config = dict(
    num_hidden_layers=13,
    moe_layers=[4, 5, 6, 7, 8, 9, 10, 11, 12],
    normalize_top_k=False,
    routed_scale=9.58,
    balance_loss=0.000218,
    lr_router=0.000797,
    vocab_size=2048,
    qk_norm=False,
    attn_scale=0.0884,
    init_std_up=0.0236,
    beta2=0.99,
    decay_fraction=0.471,
    decay_shape='linear',
    max_seq_len=1024,
    max_steps=6717,
)
Below are experts of layer 7 (counted from 0) of a mixture-of-experts language model. Rows are named router (the router's row for the expert), up (a neuron's input weights, with its number) and show model dimensions 0-127. Each number is 128 + 32 x the weight over its row's rms, rounded and kept within 0 to 255. Numbers have three digits each.
After each expert's rows: a language model's description of what the expert responds to. This comes from a sample of Wikipedia text that the model never trained on.

# expert 20
router:132113125140073141156134143064157113083082112138149175135173080112188168136179101145140108122179117179192092130165153082131140177067099148123100118140165137141183103127129149099105097095094106125087108093180095140121130069129155071160099134153160175115134151130128131164140097063139114162122144118114202086092125093143156116138088110129126137159056107091145149086120133168100117168101
up0:204112115160136062169117174166149161126150100206102096145101112143135115129120110116152139091108161122163102134075077158172114150131153170108117062135125180183111154155128181185097141085141120167131183134118078147078153107147096100154186119165144094109154136122135200165143145090084151142077092125138123094092107147124115130059100119111142131110151086136151101036042119116107126084106
up1:123092111125123147189147114138116149135134120112097105180092125153105125132121089173121190101143093143116085151154199118113127114153175106128127103132122079126116054131142101178104121104138101195149089141139122136053138145116159110070100168100138176080255199134171124190113099121105113138161126115122084119135148144089118178139084129184189159148116050124129120125156145164147094115188
up2:105201080123111088106129108130143066162156116165156091143145062078151180083097122138125043184125096092150151154123081141172183191123060140117177117085129124098143166151146118132126152146139095087140157111097065067155158121118140081174131192138166113099148083182147147149097171104181180126109106141081150093145114097105086131139135184132080143123148172157068124128122157118100178179134
up3:148131149153086125155137170144101118117085108122070127182089088119107137169149103128105115073174099096154139068116115134098166122105133122119117083114096116127166097163019148169177154105123140183138147167162107150094137090153106123127175146133155120146156147095152161112150144168145128123130081093194121119135178079136145152139121111195103159113123161147150103150122159201172145105135
up4:075073163122151163143121119105093168106102157124209058148102085145109144133111204091144116110144072162153126130087148154132120116141121126169141123103151153094118150169141097150151111132204094120154139097129145107148106168119164114114078181127096144146130144149157179058151088148078168149145160077147170147178115129162087126141167121150124121109157102226119131099085132147116105104166
up5:149108106154081030118154146130138203110079151101104120147129131152100166159131121117178095166159166144138128140120151159161138118114114067145167108136125050187115126212164155061113104098128106107136167149151080148145106098123137073142089138165162139147047144101093134152111039110135116139101062129137138122131126096103134139104136098052144145131108156069115175160132115147109175135130
up6:143168110145124128154166100071141149135052130107186161097113141104094159092133198093145127102154160110166104091104098141152125147180068132136122123051180130214095127124132122138093157084149113180107133083102169136159123135124112134129081190082086130092117141144151086122116150121154088139134077071143126143107164157170086116101097114148184162096112091144106114078101091145160094127079
up7:129131133159036162115136135196119109185072085125086171088124113135124125086177148221089058140123122110135110141094120125079147176139104131123155042119111160195140095126147123119116121137182140097174121105138187104144114098099121101112179089142166058060101146139123197096131068124170080141144113103112165110178161136164146141115105117169093130068099157142153134141118158130098155099176
up8:139128112065118173136118089137128102152135123162138157136110124157136126122139086174118172131093140125159125153124154096138103143051149139110089074112159133119133124127106134111083076081095137084084190207085159102070084134130099154167112057124135077099154083158107128068102122120195138131171145191137132115133121122231078204111132129131154147149115113126147128215114106155103094133131
up9:116096131096129086104145145156088137095214096156170159154133127058130152134142167149158136125105123138172102159113163136129154174085109105156118099055156134121112175121106127100128136110159082136120096103144152121112099130125126099129139103118220143090254094117091096163147095089086108098154131169156122124076136107170130082162118143183128174099165109153125106146143116127136183159146
up10:148140163133154113123159130094109167105068113117137135138141232161155105143151155107138141126154081102101130140114103156150104153133150220150118112150137153095100122140083113144150142106130159127117094163171118176144104130070130148108119169175151128146155173126180121087165104166095131177070115081162154105108109132139134175060145136183037120081077090152041178128106124191177124108128
up11:147109148119096167120144188151098093157148110139121076072119069147118123100155126134081122076138149168121111133128145087130090134078100138086203113110152134120138168130144124074136111093153114111115140133085142129153079125062080164120111107189110118116071082167150117104126165126165062200163122120127216133160180119170155137116162099097154111110112102059128160131124117153099119110114
up12:090128094147099059115128139135100113145131126114138185155120085081146132107126128123162131122074052125148142142071144121131148107181118113128163137120148116128139123155124112169101118110076154112151135093116075120101080121115120171248151190134122175135196158156128140130068052144113081147139084158056130104139155119170149090116128170132090112169153181141148089051113177144113098127134
up13:134142141121100106137083118067158109088089126117157148133129090121133114097153122100086094135226166114188158073127078152154128145128119161131093180176096138158177156174174118083136142108129114143127135058096095200126152116189163059146130130139186154145095125107121129176151060096141152140102168182100107134081067141073152072133066153095132112147144150114130129136095162098130151133126
up14:093131112185116189130150112133096114118158164099073118131152171096111078122118092103158083092144192194098136112103148128162064102098080081137171165142158112072118124135133101136125097103153114121129117164159102142132158133115146145104093156130127156175135154104197173089139118126140098109134086101167125164182120145122132145144221140095109154111152133119118097081128151100118121132220
up15:150133128103117098109161081111115126166133137106063099096131125146129107121155057130125093114154089162144138128107134165144152044106066095113128108083140111138143122148134147156160133090155107104125103135112137119104116083135110124167118123167109178075079125144146132118092122180068160109153114126096189125100170125111148120127112094115136165098100111132143151089008164130135140171060
It responds to: Capital letters in abbreviations and state codes after a capital, like NY, MA, SR-52, and odd bytes and digits in tables.

# expert 52
router:125105106137073102126083117093113137159106119110106087177116184076188066146108133126174128134110105126125119081106086119169075148125175125093135082110119134175164146152143109083125091088115091142113104125119198137147105115157168147122165186167062138101151095096077163148176153065171089112151143120149164096120082157139145122067144118089127157144188159172121139098090156115153142118120
up0:176109140153066210061157081100141074128072127094118105151139167138114072066145124090115099109123188129093127168095040171101127170140132168176083132117117106109129136136134077163184180145121107070177108116092109084119143156143125124138117162154157120118173148132108090115097140108093161126145145132156125123144122133137138129147075116117117156094163134109101134100098130044158200202143
up1:086162116139147128142094150080144173123131081182135173133088111151106138081117106123099133104155071128125157150150153096221129163204127095086149162136193101161095147146161152086058131069158143093167151120169121103176149120120106112095112180184124138150062164149137208138108124151104117140103139124163116115101136132122103226179113147157085081147120071103117130151128133173079138048129
up2:144138098076088083121119085145109126114162119113157140120082096138159071062151142113153161115144081106153154137136066120118097086143163173112117116138110162086102146187106121143119094106177113185053128165142126153118079200141122157153049157085088121122135102160139169166138140133116118150147032191129127084115176159140102162104168123126181091157187144125150091119137129104150135119128
up3:176171122119086093137150115170110154044125021144110167150131103053156198069119135149141168138186112137157098068168170134115103182091147113137145091135134140148153121142127151139089115097144142104074131161182153116164106100107163113126156116113096100130123162155154141122134162153142096142108099165101119129165128180112100078150130121113120128114184189081113161137169135198118069155148
up4:072154129095119050112126056114152199149143123118170181195190155099100123129148143093116067170046180107115172130078098097127157123106145100196137127166077138141181115149135141121123144187085091127120074130112106098150128144113153123174152141115178175155150200118166119126186112091151131149154148181133145118124095131073154155145144160058145143107143115091142111109092172162167170136178
up5:131145089153140191159142145133007107161102149161083128123107097150140131105063151172156173056145082152148151182133116110161090139156142098087183120065131148143146121147132078130081143107097172090122128139154181169162105170131113160140127162128122151113124150123123156115106149104140073115098071119064111119114113172164157140120103147106119110125182073162106073096149170128139086125135
up6:146159123131156112131141131096152130095123147172195198129119098139120207104109135100099148095131047093127109218096119124156121126121143084078131105105131149155133131123158116068112117167150100141121159162149134139197161191125098128137034174190190127178089099177123148139159084138113114129117115128119155111110168135182138118216151164147109192092146117159171122202155125168110178055150
up7:147168182106177144130150197079145138127108133149175090126132144099161148153096083152177149113127131089105087113205177178117113113184107174164125095116116129204157099133112103109180120155110181209068140206148140151117148083128080146132110160141115139082183125150138085094193116110140167136144136140154161171083114114124122085130148147082111136070170127120103140116198092081143147129083
up8:126161117171130103166100102078131154128157103108042153151145121147148104078135092155165165098152101142148128071125082127118123130143134102108116149118131154093174100151135098149142179109164135156123153130095143093075133162148207099138118144120097091114169087125140109136170132137138103115106133179107074169144136161074086112067125145093115142180159166147132154063075134138138099119113
up9:128128081137169093122133103120073142164118117143174102129148135121158047142163135124152115132130107126160093091086085150121139122132116168100124085136163066171151141143099053139129141120125163174165195182131173116119103171138115117104174150116076124060154077163131168069166117188124101123162136136096136172108139201114134023112112146090143127108175151153136113092113186172121144091176
up10:104113119084094162052085156080109163119092177112138150159070152162112085110135097118115125173085173147109156153111060116154172172126149174139151164097043148141141083167141092126146127094100097150102110146091123069184145162079138114128124121167104160120154170176119172124076166110167132132151086145151186119158126180137151179085176143080110136187208129070142077103137182094196178158122
up11:169111147132132141076129104169121181154152131115132139106153149159123098132057141177113159149108153138153099085137131143073160153150154152123117085117078161138102117147181155151083167126158154093091130095047160117086111178148132123065167117119061125095155129137130119152108096155146086150138143095166113128091177196118152103017088107109122144165132120092096161123125137160086094089164
up12:119157111138089100074105122126144136186099173095230176158105136109089095149134151110132130086199112078140110250125193180138093087130114130116143047113136099129141117118153137110165154139090092142118107085132089132188190072066147064114109111162145140105073145154148145120133141125163079153109119084117178082128116086114164133106077159121117066160104100134136164110147148182186204175117
up13:113102127187144141144118124060196109110121123099082074141126139139120153115110116105090081181092137089130123107141006136119146139126127206111162121103089104129129141149086075128148143113144102107150153127105118162105074118173170173099148153188146112108180103113128115171120140137166095134123149129133081152126119132169097083127127135111131172048096132147062159129070093114115159113090
up14:071165122121130135111184164117211169108164171128089094070181131084130153141142160105107158147087114108146118072122130140144174120097102153209166181161142099127156107117134139098160147097164097129189133122113115154132106090120108128103152105122119162174087131085173096115191175171039149127173177113112088132043100128147085107116113116164119128123067134078129156155092157148123100113107
up15:163128092150149092098203074135133121178129121123168185166188060102103071097142118156164126068081237082160068133137107130141131111118071156130096104146109126080156112127127047135099137161126108156080144106135126146121148148121157119123093126148130175132050179104145146155079200119128133179189183092144129120104154138142132152189111186142152136097134090091192150098096173152144127132158
It responds to: Capital letters in club and league abbreviations in sports biographies, like FC, FA Cup, FIBA, plus table cell values.

# expert 12
router:061119171142114078158165123095108162173118161178038122128139087129125102100133080093089116066104168149131133154176090135160110116166142147085124153151131054074122171119137135130159122106140093138156142128147135074131144132176147151127128097148098127149178134096137141092086121116162166174123179116124170195152135174063178154137074106127134144145070118144078126198088146172146160098126
up0:106116124120161076103186107053113108161157182198159175107100116172113120115116104194074088102128106120121153178133139122159154134157111140122120109151150110132190203111132103111121124137124026166116203200102124068057132103167119158159149080168187083094142119167150130160113087182168168143175114108157154141096123150133150174144095168182132093099132111122121101125113175118127153126145
up1:125180116156119144157107092094100095133080141129124158131066088070137092100123144106107068153143079083144112131124113131200155165136124129170140072173111127141101082155105186196096138109202067140138124150143057151171101094104153125081159145142171103160144123183141110103109164094154111125126086075077134125132077125115149096142109145138091176179106089103103117109123166134097149122112
up2:163131096110153094098144154138118082105147162085089129156062105139048099053131122146073161160103176147111105079079092160150122121173085138174139177150123114139098144148086150142161138113150160146176182128133138151149139106155093114122158187106155074185121146155123128128078122126143105151131135157079100131079145147107169145079122135169141095138114099094087127177148154133132193074176
up3:157136107099081099106132130067143192097096127112104114130111142127093121118111130132160114125200119099176091104152072123137112081103127111157189093180097121193125121138146109145135105118117164112142046170173136128162113098115087136100069151086170119123077102170095074148154163162116167109163128219171113164143099072151117150106133132086093096127143162099072202095120130074126159122068
up4:160128159138143071064129165059096088134160110176106131136159127169079104155141104161156078163154135179144144136122096156186155151164108173112138141167148105126167109151115118144146139121101072109119116152123172077123061162165129128090102044118169156145085115154139107109154085180112129138193128103160125128062054132192104141123100136101135107152088119077161129096111188133128143133112
up5:117144117128113124103144175138140145144103160176219125113076092094122154102129129089113048143057113139174132095151095142165185084150098156118116134112151115138035131134168108132146100134187115140153103111093141106159183122179081165192179157032108131082153150091123080144132110105115155105144141147140124135131105155099166144098117139135098171123146119079122090127123157120145133078138
up6:105146162176120138119113106152084215152144121123184160163109143114098117056131141059158067171101167053192139075072131109150104136158119131130122099078181146118140128163133134134091116173126164166107137168140072109111162184125111192118127141162132062119104116122126114168114077164124120162123108151151114143124135152113116128130066143127113100103144184183092128140155152166177224086115
up7:106149173172121126131149136070079135097143139158097141187131175086132092115139107151132103083101133109121187099133115133154161100107117114206117151180120133114094126125082081087195107085217189136127098092122139171143032157121107130118101072093121096177105086082129110053134112156058060135141149185183153171114114160126129130090121134122163137104131131159099169111105145109051086078121
up8:110147139128130112125129161112161141132098172171120110098136091115117119123097119141153177078096147117161127111083150183152097199141097162144147183062089154117150150124166166146142120126165129200102159160110066077097058121151138091150152060148125104135180121160127147137097140054086114151101079218175137131107156143136144153092153137137176100038109076160100103100196214137085139135128
up9:158137145077164100090126158124085142097137171210150087193152093122078179100125141137090094110121142127128132086121127098149151117096090155192109068045111160124135126162090076164098137119094183088130108134094140141074061100112172141146162124126101132139134110135113161112116167096136096175119170139146140127109162136110161161109124144054083114124127140085128139116141132170140126136106
up10:097098116173113121103136097140132156090057111104078067069115168091092130141159083170120164097144120124144133100076104147124089159125121127135102137085124130161148162149130062093218107103145094153135100091134150116109144142085132122143139127162108201174083117089124139150177112086124132134152157114164155173143139149143111158119145133109218107083089117146177155141111120128139101181142
up11:157103105135156095172183153113138112166071104159000081124066139075132087128191093122170190144070170123165102118149084147164105118093127144161135101140126096146060120121139154058176155125137083133126105127153110118133112094128148169103111088156137122146138111118109097182084147139128092129173159107078185173115098140123150140059085122146166103182134109165101171117104108099097122125151
up12:084187078160122117150125068196070120190111164138087085151076103075147091117042055119096123146059131080154151145131132102117133124131136089147154120137146106108084098142113145172137150141148172129169099205084085068117086100169174138150130102133081100160166145149118115136178130134174153160138143150101141166171073116142139149083126120068060177154154140100122127175141138023085139139103
up13:109112113083088148097087137108120072106170122132182085129117153157154090094160145165163081141118139115139131094128157110093118164191097133135073174173136155129135129102171081095175136121137121183201105127110128067122113134133149124126168132059102168080149096141143043113071156171141139165145115151116082161072172063124188106189154150176172090105166112103125127119133116152115142095125
up14:182137140119104103092120145092124147137159161175098101150090086092075153125106019160111117168180088105154113127149123143119137213062138142151168084091157083115114142141119099157139140107118098127099098160133141085112135060095128138169052145151142128102095137167152091145105124184156129118124121108088139132158143144127105165123145157136111088149155099093125143191139113149148166137067
up15:070162145180104150109145130040138182150097117180093125114114166115147122106146115107081082115124147146125121133165133136168095107169150137109059187129126143143144133139127104117122106076091097129148117132120113127166151154150213132135124060174110117190170189120174121155106170115148140159113174086135085196138125113101142112125070122077170131129100125133109124194104162154134174140139
It responds to: Word pieces inside Spanish, Hungarian and other non-English names and places, especially accented letters, like Ro-jo, Divisi-ó-n, Côte d'I-vo-ire.

# expert 55
router:153129055103167147108116084108106151085073124091118069113164087134090120066158182141188136120126158148123095074182154154105110169082105176198117153143177120076144122120153130047125095093092114091165152088149094148171129127095164177077138105154102108140039128149093105145092155104132142146168160085145128164138137173126177112137143111111112145099110095148153178114112161088132134161123
up0:123161157068140136123156111120134104128084109147210140093109116087154113088071121065111076203131148021178108140119127137170150117091154151174090111113099144096116130131126134165124106083106096069111139142134153129171136147171176140058109125095094131159131099137127098174154148089156124118072124169152114157074080151151121150172179157120084213134112093124150151136177146114111101110127
up1:160146103142143116126152131099117106165138104133100123146128136148122091168136180167174136130130179130114133120150069107179187130121114137117106126081117161118137108126175107143198121138068117169138130107106135126094093090125155163123150079092155096143094127186102097196105147109159105135157087183060167161178110147180135110149104180106068121142145139115168152161152162115148141104083
up2:140125130130120167143231129148178142122092161197088097118119080143162119086136126142089145160161137177092096131139138152130131115105097171125091127108153135146124120131128135088088086117138160178134121125140148088072083185152096104095112133165063048142092080160130133162106071169125129108117096093157154097105180174108148045150071099148149170060107121147115114136149195087123114148100
up3:108093093101099156189169120137138127119094171174106083132104173129197131120090122165173159187142204103098098123160093113040165119152150138162111104152118140190033106125190152114128141148104173132166150110141128151110086155126122103106148095143102076158077106138149134176121111172110092139088101114118092145123111064119115083076115134093153124122116143136057112094174127113104134143122
up4:136142085124111180109119172129126146145160134098124120147124148165137108125169141134132089106143130149199113159181138145128119086093078113105104142052140109090112131157205145087164130086174127075126168141106141147133156117101145098143132083204106110171129099109133145088142086156092123202137127188125173143096166090079141156120170111155136134149085193098140131153123154183123160121164
up5:159142129141081172117161128138175174152119069113135091127074184127153173038110119156152085182102121058099130105113110034140149209100127108167125124194136146155101088141117141145135104118178146247116165118117131136152070113106078147133159159081167039188069158112112143118116154119142122138147132106141096121133122161152098065151148117089068117094120142089161121159156151126147153117118
up6:165156100129103116140073127145116115107086119120089092094147139094139045104072154160150144123137109166151165099135069122171117073114140116165204105122136084153156161168182140107123130115111159120146137122173113152141087105078114152102150136108124114112082127128114152166111116178132098170124119110050102129190135167184079136130116157152157059119173138195112137157137145143146153102124
up7:146122122115119149129156139144163129102095112105136099150119171174118169210138086127146150093147127130081100093114132091158139137162090145144151128164126115159156157132107104124127162165126205085122099135079129113177121156061100131130134137115100103171173102112110095110128102132055154118167181107147197136106147144070174139104091117214060140153102141054120160102184147211141189100134
up8:150126124098095116151113105118045114158186083102094143148109098162100115120139137130200205102136137131163174069101156152118123142146123128161125185147144137153151148142127103099185165149145127138186086128098133168148159120089131126128145105121111142145146115124119072106084105197058092116135081128125126185068131166142181114089180124176122095120132118125137169107137147204186141157122
up9:159112097169110152098112156087147149124163119115144130044105102137142094102081113123147137100161107140166139120170130129143116112143059091133167111079142183140115140158150139093140173101156138138097120103079171170134129073162171104170138120144125118146168148079136096139131126108073124159078107192084166202085142113085136107099118137238222084077125115136102155129065144194126117123146
up10:063216154171166161134124110146164109137056108119100107153110065127095132104094152125167095111184157131159158151133119185105129144127123155139070082133162130129150117106148132137120166107165117132148149129102138056133093099122130105154210135121106110143107186057141149085132108121178124135101131149168134180101060141157138079140138136095157161069101116077121146126109133072084100124127
up11:138116145189139124126143135108043087128184147096131156125050084110114115076119095121085178120092143025125133167123170100164131124115097182000104095073170145111106147157095106136079128128126125135119095149069116170135124151116138137078026074151167132141138139196137147119104105113125153147109155124148081153168151122122171113088161132120098145056150140164157166110101122160141171102084
up12:126120077092190140090179121148118154144133172124171131126109137117056143069130132121153119133097196100172085122110140151109140110097091177167165129078116093147083080145098159173153125129153137116103089106095095157127115136125179151153152135153083168127124119174128111102119178106076113094116109132150086115069173193093111210115110104149119124136128168137123132124155174165206128147144
up13:108138111120095080177099048124091123135174140118139152118172138097141105123112087135098096136088097106182190063135173130101126108093151098117186099126135157141111123119153074168113184136119084138145107133133109182101131147094157139110059115108137075101148145184122124155109151120105123140117136096193067114081124171173116112149109173119145083179169085182118157113214105188167111111111
up14:145167125149181162042073153088108089102142138127161143134124127132140130139056148150186076116145133159163097107112125168147085149074162129147113111140108138115142153136164122124123121140097123141106174174158122142104098164133119138169118111204156154144115112094162200142151106136107101147130104083197137177154089140131098145110124103126147079093152055165147141106081159110099129128133
up15:093140162122115097136090130136134151133153147108135117106056119105112200112101155113187092131147144135140151057125143088174131179071189100055217131127093110174108146158095093103131138126161115169133114047103082110143081094130202134194157162173180129165090184114141144123092168117153107118122140125145153108132071148160075054145115124108157140056111116097113160135153151152095162138078
It responds to: Numbers in coordinates, dates and catalog entries, plus letters inside acronyms and brackets or hashes, such as 40′9″, IATA, RAF.

# expert 16
router:116107175113155070102145171124142134185162091207093162156211112119197128089153120166130071095170111183130105158136152204096098177069073124088133186165130136075136115113155125171114080206143082128113103088131147092134160108114093080133072087137136139148078116134092124156094092104155099164169156145142205099173138110127160079171175101106119144165130095105146152097144127114113121130054
up0:160147135139149088112106123086085150122116101161092140127076141150119098080089114156119131110148224174137182139125126208123128142151124137083107178147115181107134116123150123110161113177106105124134137146073121107164140146124140091118100141175134151141166153128131158147185115153024074127137098107073062187100124117133171102118097129107088147109166098138156157142093116131144172155116
up1:181095131057067116128148127108166178045124124172130105158113129199104117162142197145083130094100095127135162176137169085184170091160092083166186154145123097216067130102105150137117139163141142131074133146113178106131147081103087158180115138086105165096122100143131062160168161102146142140164119158113167176118136115130111139124168079137203073155063089056112089146163161085106168164167
up2:186086148103132125126149153139120211112124084132149133126160090144135143121156127103114089135170076139114158113120157115108141213104125133139121165127146129116126128118076119050105141113109210174125130125143148108142102118142148193173148053193087112084115142148115140114136104152158100121143124151142122112097076204141141171164160107089161148080144127097140114097134114163123086166112
up3:095203126136168080084159175111102154120159171127124140126180123045151102068133122075108068151118050151130094146118101171132098174125109149105146145082143109132150090155118077115096118138155113181071155161123061145127206132119107152141085140172135164114164157107134093135116056109143135097111136128113124088159152125097141164143159193211191149150183121144052127163134133140132152122114
up4:128134146089141133152095134062166137155104127167176126148158145114145096105134162153096060111218132184108167126163121135123156127133092144113141147140107063112070148123139122094117111125144118125130093127119135128172131120122105085122155094127098134150146120128157171098182138156048129131146112106095168153100133161148118095130193105053130104089102086109196152117188097121190172068124
up5:145188142147121130120173144125170174064059129175134133045121158093158179093091158175159108141134141096198068141085145131118135135110177158118140071129144075194159162163141121137194133143133090162150137116129116145081157118129134107114112104121142128096112132056139128148117109093172157152127027165100139114105108164117109179120136125103156179100159148126131138168119156122153098152120
up6:133129129109167065210113132111065130116129138100081093137031129120132131115178102137148155095118131089126109125068137153140117154149118156099054121081190148129155128148128130126129117052128121168101153071086123161086136081149137149097097180165137171076136156131127149146105120146162131072122160036157152140137144116102119130103127177155106149104183180142162203157092123124110174129095
up7:127201085116106079110188159108050143157141151163209139170157179080143131150152131111084116122107036154138093081121088177144118131087105078152152107116113068115122100154143091124164122176169111143108157189107113079147225138114134102107121161141120209199128186153132155067084122101166167133153156151112094091096133146112086152108123146133129123122157086103091102141113092117140179144108
up8:119157165140144116112079133128131163157119123177185144064139154114077155110077095105114115173170151116145175081125113111125110134134085091156108089128166104146151094146161094115158116137184131163104129158108091121146122180120179097078132182104161124068111159106103081122121134130171102117090082176075057130089154153121128142132070077128139125152166067170107081178139119128121131149118
up9:136122139156096073164116082114091113097117138168104178106137104076109151100102127141194122104152127123190066143134082131134109121134063097143084103080122131153112125171181151134133114130136150138159091087145097213112108107094103061100145111094118166145114083193104140060155101154122157104119082133064133120113086135116121137133144178190109120179115176120092171101130176159131135058119
up10:152127127181115197128177140113136076122144088138089156170105128142149124074068098145105155188154144128170148132131143092141078186130145119132109138161140162170126112122172055126242144050169110171073155126140161115142190138118083081063123108170092073141108114118124114138108090106132163204127076129109101151088124089159170105139096143180148169157161141139088155180110160121112103117134
up11:117153130150162071113106124134187114122136115106094156151129120096104106162149112131118151094122159110129085102159134151096116157138123060150104159146129091105093138168134117126158154084139163135105132141115094116163117174130144054116133169149165146143109143176176147068127126134140123177148152136120131112119111096121134120131099102142119163132107158160140095195138134162093114114186
up12:132113162188156087156178128067138141112118133197139137121162109148130121154123132157146109113115120118139127143145147106127136156126118203195146136190092119096089125114112115125216118125068129150054119091172109144083114088115123130116147148208120166136160132114165090101216096100135091168100123207123136091080115131120122135120126108107156125096117102114135165116095069218124099143160
up13:145109133088156128147196131101068101158126144150126108176057089089136100062117102038133138146118097100105125083089081126139148158112133139127092108075110172159115090133117089138111135144138147195139148171081064099108166138173182103079123151129144155138150170125158154141131067151127178125067153104155195143152147166148122123143132175183129183123124114092102116150106118168164144095108
up14:167159091146153087163167101080149103145030100077125105098134086150077077171172129119142198098165130120140100117122130094133159088137116156198049122166110067134122090139124093125129141044143156154125108080105120158110119110157153146126118181161106114082184125144113106109164108142153123084138125046116098106113133092107120132097111097104138158122188127133143153140076123155108107122091
up15:105129136186155092161149111116129118182083084187181126105147153141115136114139109115145145144120113168147128135124097153127141137152053162121113155076133118110157072141157164067147128141078100140146117098075129146120128106148110081218143136112108126156074113183120185052141112145162106176098121162192145153144133105136102111141108149131098109195134145146094120160199119125191114157116
It responds to: Digits after a decimal point or inside numbers in census percentages, climate tables, coordinates and vote counts, e.g. 14.8%, 47.01.

# expert 19
router:172102167185122026110131199131099123145103093126081101088088139113098069120124130097122153142156136109130157120098076119153112111095174123101075149123192161161158114124080125137085113133123182094097100187141159154150163120203158100103159150138136103143154148098110124161149101129157093110073115138166082135153078092074145163102123101170060134089123123124117125142091107106139129166067
up0:142149128150119076097183138117140190120095138102089101164136142104098119108144097096101140126061135140129164061155052113087094143122101025161116093122137159116083080142139142151115114183130136163185114098112176178135146124158082084123155167094121173130118146123137159154117080076150154140096129167098132154106071197099130142076119131184140126078133156050130143143097175127145157183153
up1:087100139181057133059114145143137170120052109134142166059107169151126132179100156097138103131154151126174151115179140114134157080087124075185136109069129153172091146145142083097106152127174142140058153152108118104135122120150154137142156103085112205095144150164151140154145140083149099116145111174104099088126124129073182145116127142100176111085144090087097141141120122119156101159144
up2:141126167182174104139154123139164127149210146121111167077166062117097153108085074139180141121099175158141137095107106115117174161154175124085119123142104135130180117144088133184115164171055153142128115076090084121124178097156080142151154098102113167082136137107168150149102075108171149164104141185148132106137083187142086145135160130157134067090137088102145089139118159145115114091131
up3:127091117074112090142104104107119188129088161143076158178090146066095038177147194108135154143182182070151091158109104149129137121113102104179141066125078085076123111143153106161145160158171186093132114179155125112088103087146104125150140122116137128107141141082118101120104117124157145133100133135109117177120096171139150139149091134088101149151195126181112056132143153146193092140130
up4:142196092135152112075194165072149120098147057114139107144084058156089118143128137123163092087106145094118117091114098157149151132090123142143148099091152147091079116136156161088145101098123145119096158133129175177098135105131137131172082158144110133128150122137130177125120066195170149145146134108143111085097090130147096163068143126095148171144137143120156208132022137166162132128108
up5:096157061105120120097096108064135141154116066173096156117059066149122110115074082173124114086115123134125135177133140117140163155143169096120060090111144117134110110124140135137132123125131098139159174123118166166154123136149101170140105171104105136109092118170121130171141124078140131152132106176159158152097064187162129137150169144179127125122130152117150142142114163111103123141111
up6:125113148153095085137114122136078157102122135163140131121176065160055135128079113143170053197107176075151127089207126155102207214137137106115116072091039153118089171127148142104095139120097145096121104160174146164169136130120172132111124086118148141064140130102160122152118084160122150143106115132138091139156065095129128130078152151101130103105139109086084050167160129118136187146165
up7:107122107109185218068166117156108138094135170126133135164093103127127160148117146160121132121124162134128143179127129129181131074170120159079148155136163095173127064150134110162138157157106103085133103140109123086149153119115143102140114128099126198158108149121127096096150138118095121118122165173077109141079091163109153082119057104110135113122146110093162120090099183133156153119154
up8:099124114155045084094185122131137164068137111155103158171142162116092095132186129140131097140128128172113103137119042110182110146193107055097104155146151088156146080138117103088164144111126160163119137162088174099149138104123117134144114082104111089123125114098158125126124099118161150132111121134163150170178083115154152103118162138145130064150136176102116085092053157141121103125102
up9:102080101128121095119184156022126084098090192177153107159119181084098151108132129138150180103084109070118071117105087157130161114056110161177125155154092174079115142129103122131085129152115087083110131120097191184160112121166148121115131127086102140191171103122119077179164092128113091126129218129101068146091106161120097078134102168132132165101098137124123178108087142110127145160110
up10:109154142092140118173107112122119189152193156129053122153065072125132086045147127151163083095126111075152107141176146161169146086132118146097192175085119110148144106134107163178077199071203118128125124121147042143115074084196154153136191152164152145190121225151114158132094174127090108130145101121097074130133124189112121120121189139104123139160122077189091094118156106124120154066120
up11:115137165135116106075121125103076138110153106123222157100079124124141136087124162176051141064122135134118097111156103093096118123122148143089164140142078118127092132159114108138183113095160039197122091165124139120132083170118164108107105105152165085143092145113163128084107144120159109173154160091109148114148145126106124166102054138115154055115091084191132127134082116137102121144176
up12:119115131073136100197115136122128110094095185123154091114201179095161151165137145165191121127084055113115173165062128151207146078077138190144155126134146157124157168146100119086114161171135160129113131136129121117136085121116150141129166119125072146144165169107116160107144106145154107139108180142136161108096127124102064152113182136130136135109104175093150144104125130126100211153170
up13:135103111172095175144174114131114135101192105171133099148133146134122114104110191138114136142156112110092175087066121115168131180125082163110220166111080114085044149125092149080151089121153138136076168161110101123132123221135117103144134076177123051207124092158146123129121161113091103158126106143138189123078175097119121103136135121100111163138105181146053149105152123135060161118203
up14:174139096103111192108146160126083114124117129110125075073148088121148136153097090129123131150108122136129141158123105088190137079149120135125105132074113132146146101135119124126109181133183176125156077163102119139135057106155191093141140099075094144105114143133141121064143125165071178112114140158136136092119162133110120162085133117150157167055124153125178135147102148115141164173145
up15:182156100088129212096128128145138180110110143156157076114120081118167089074089156145222126147094096135126116103135019143113185079114102136125149095135116165141178124158180103090141135160101124136159118138176106103115131110161130135131145124148111122166124139157115130144109121074076129136128163184173186081135101085174163071081138150114108131170167118103114106166182118122133191099097
It responds to: First names and name pieces in music and film articles, including track titles and album credit lines, such as Tom, Ka, art direction.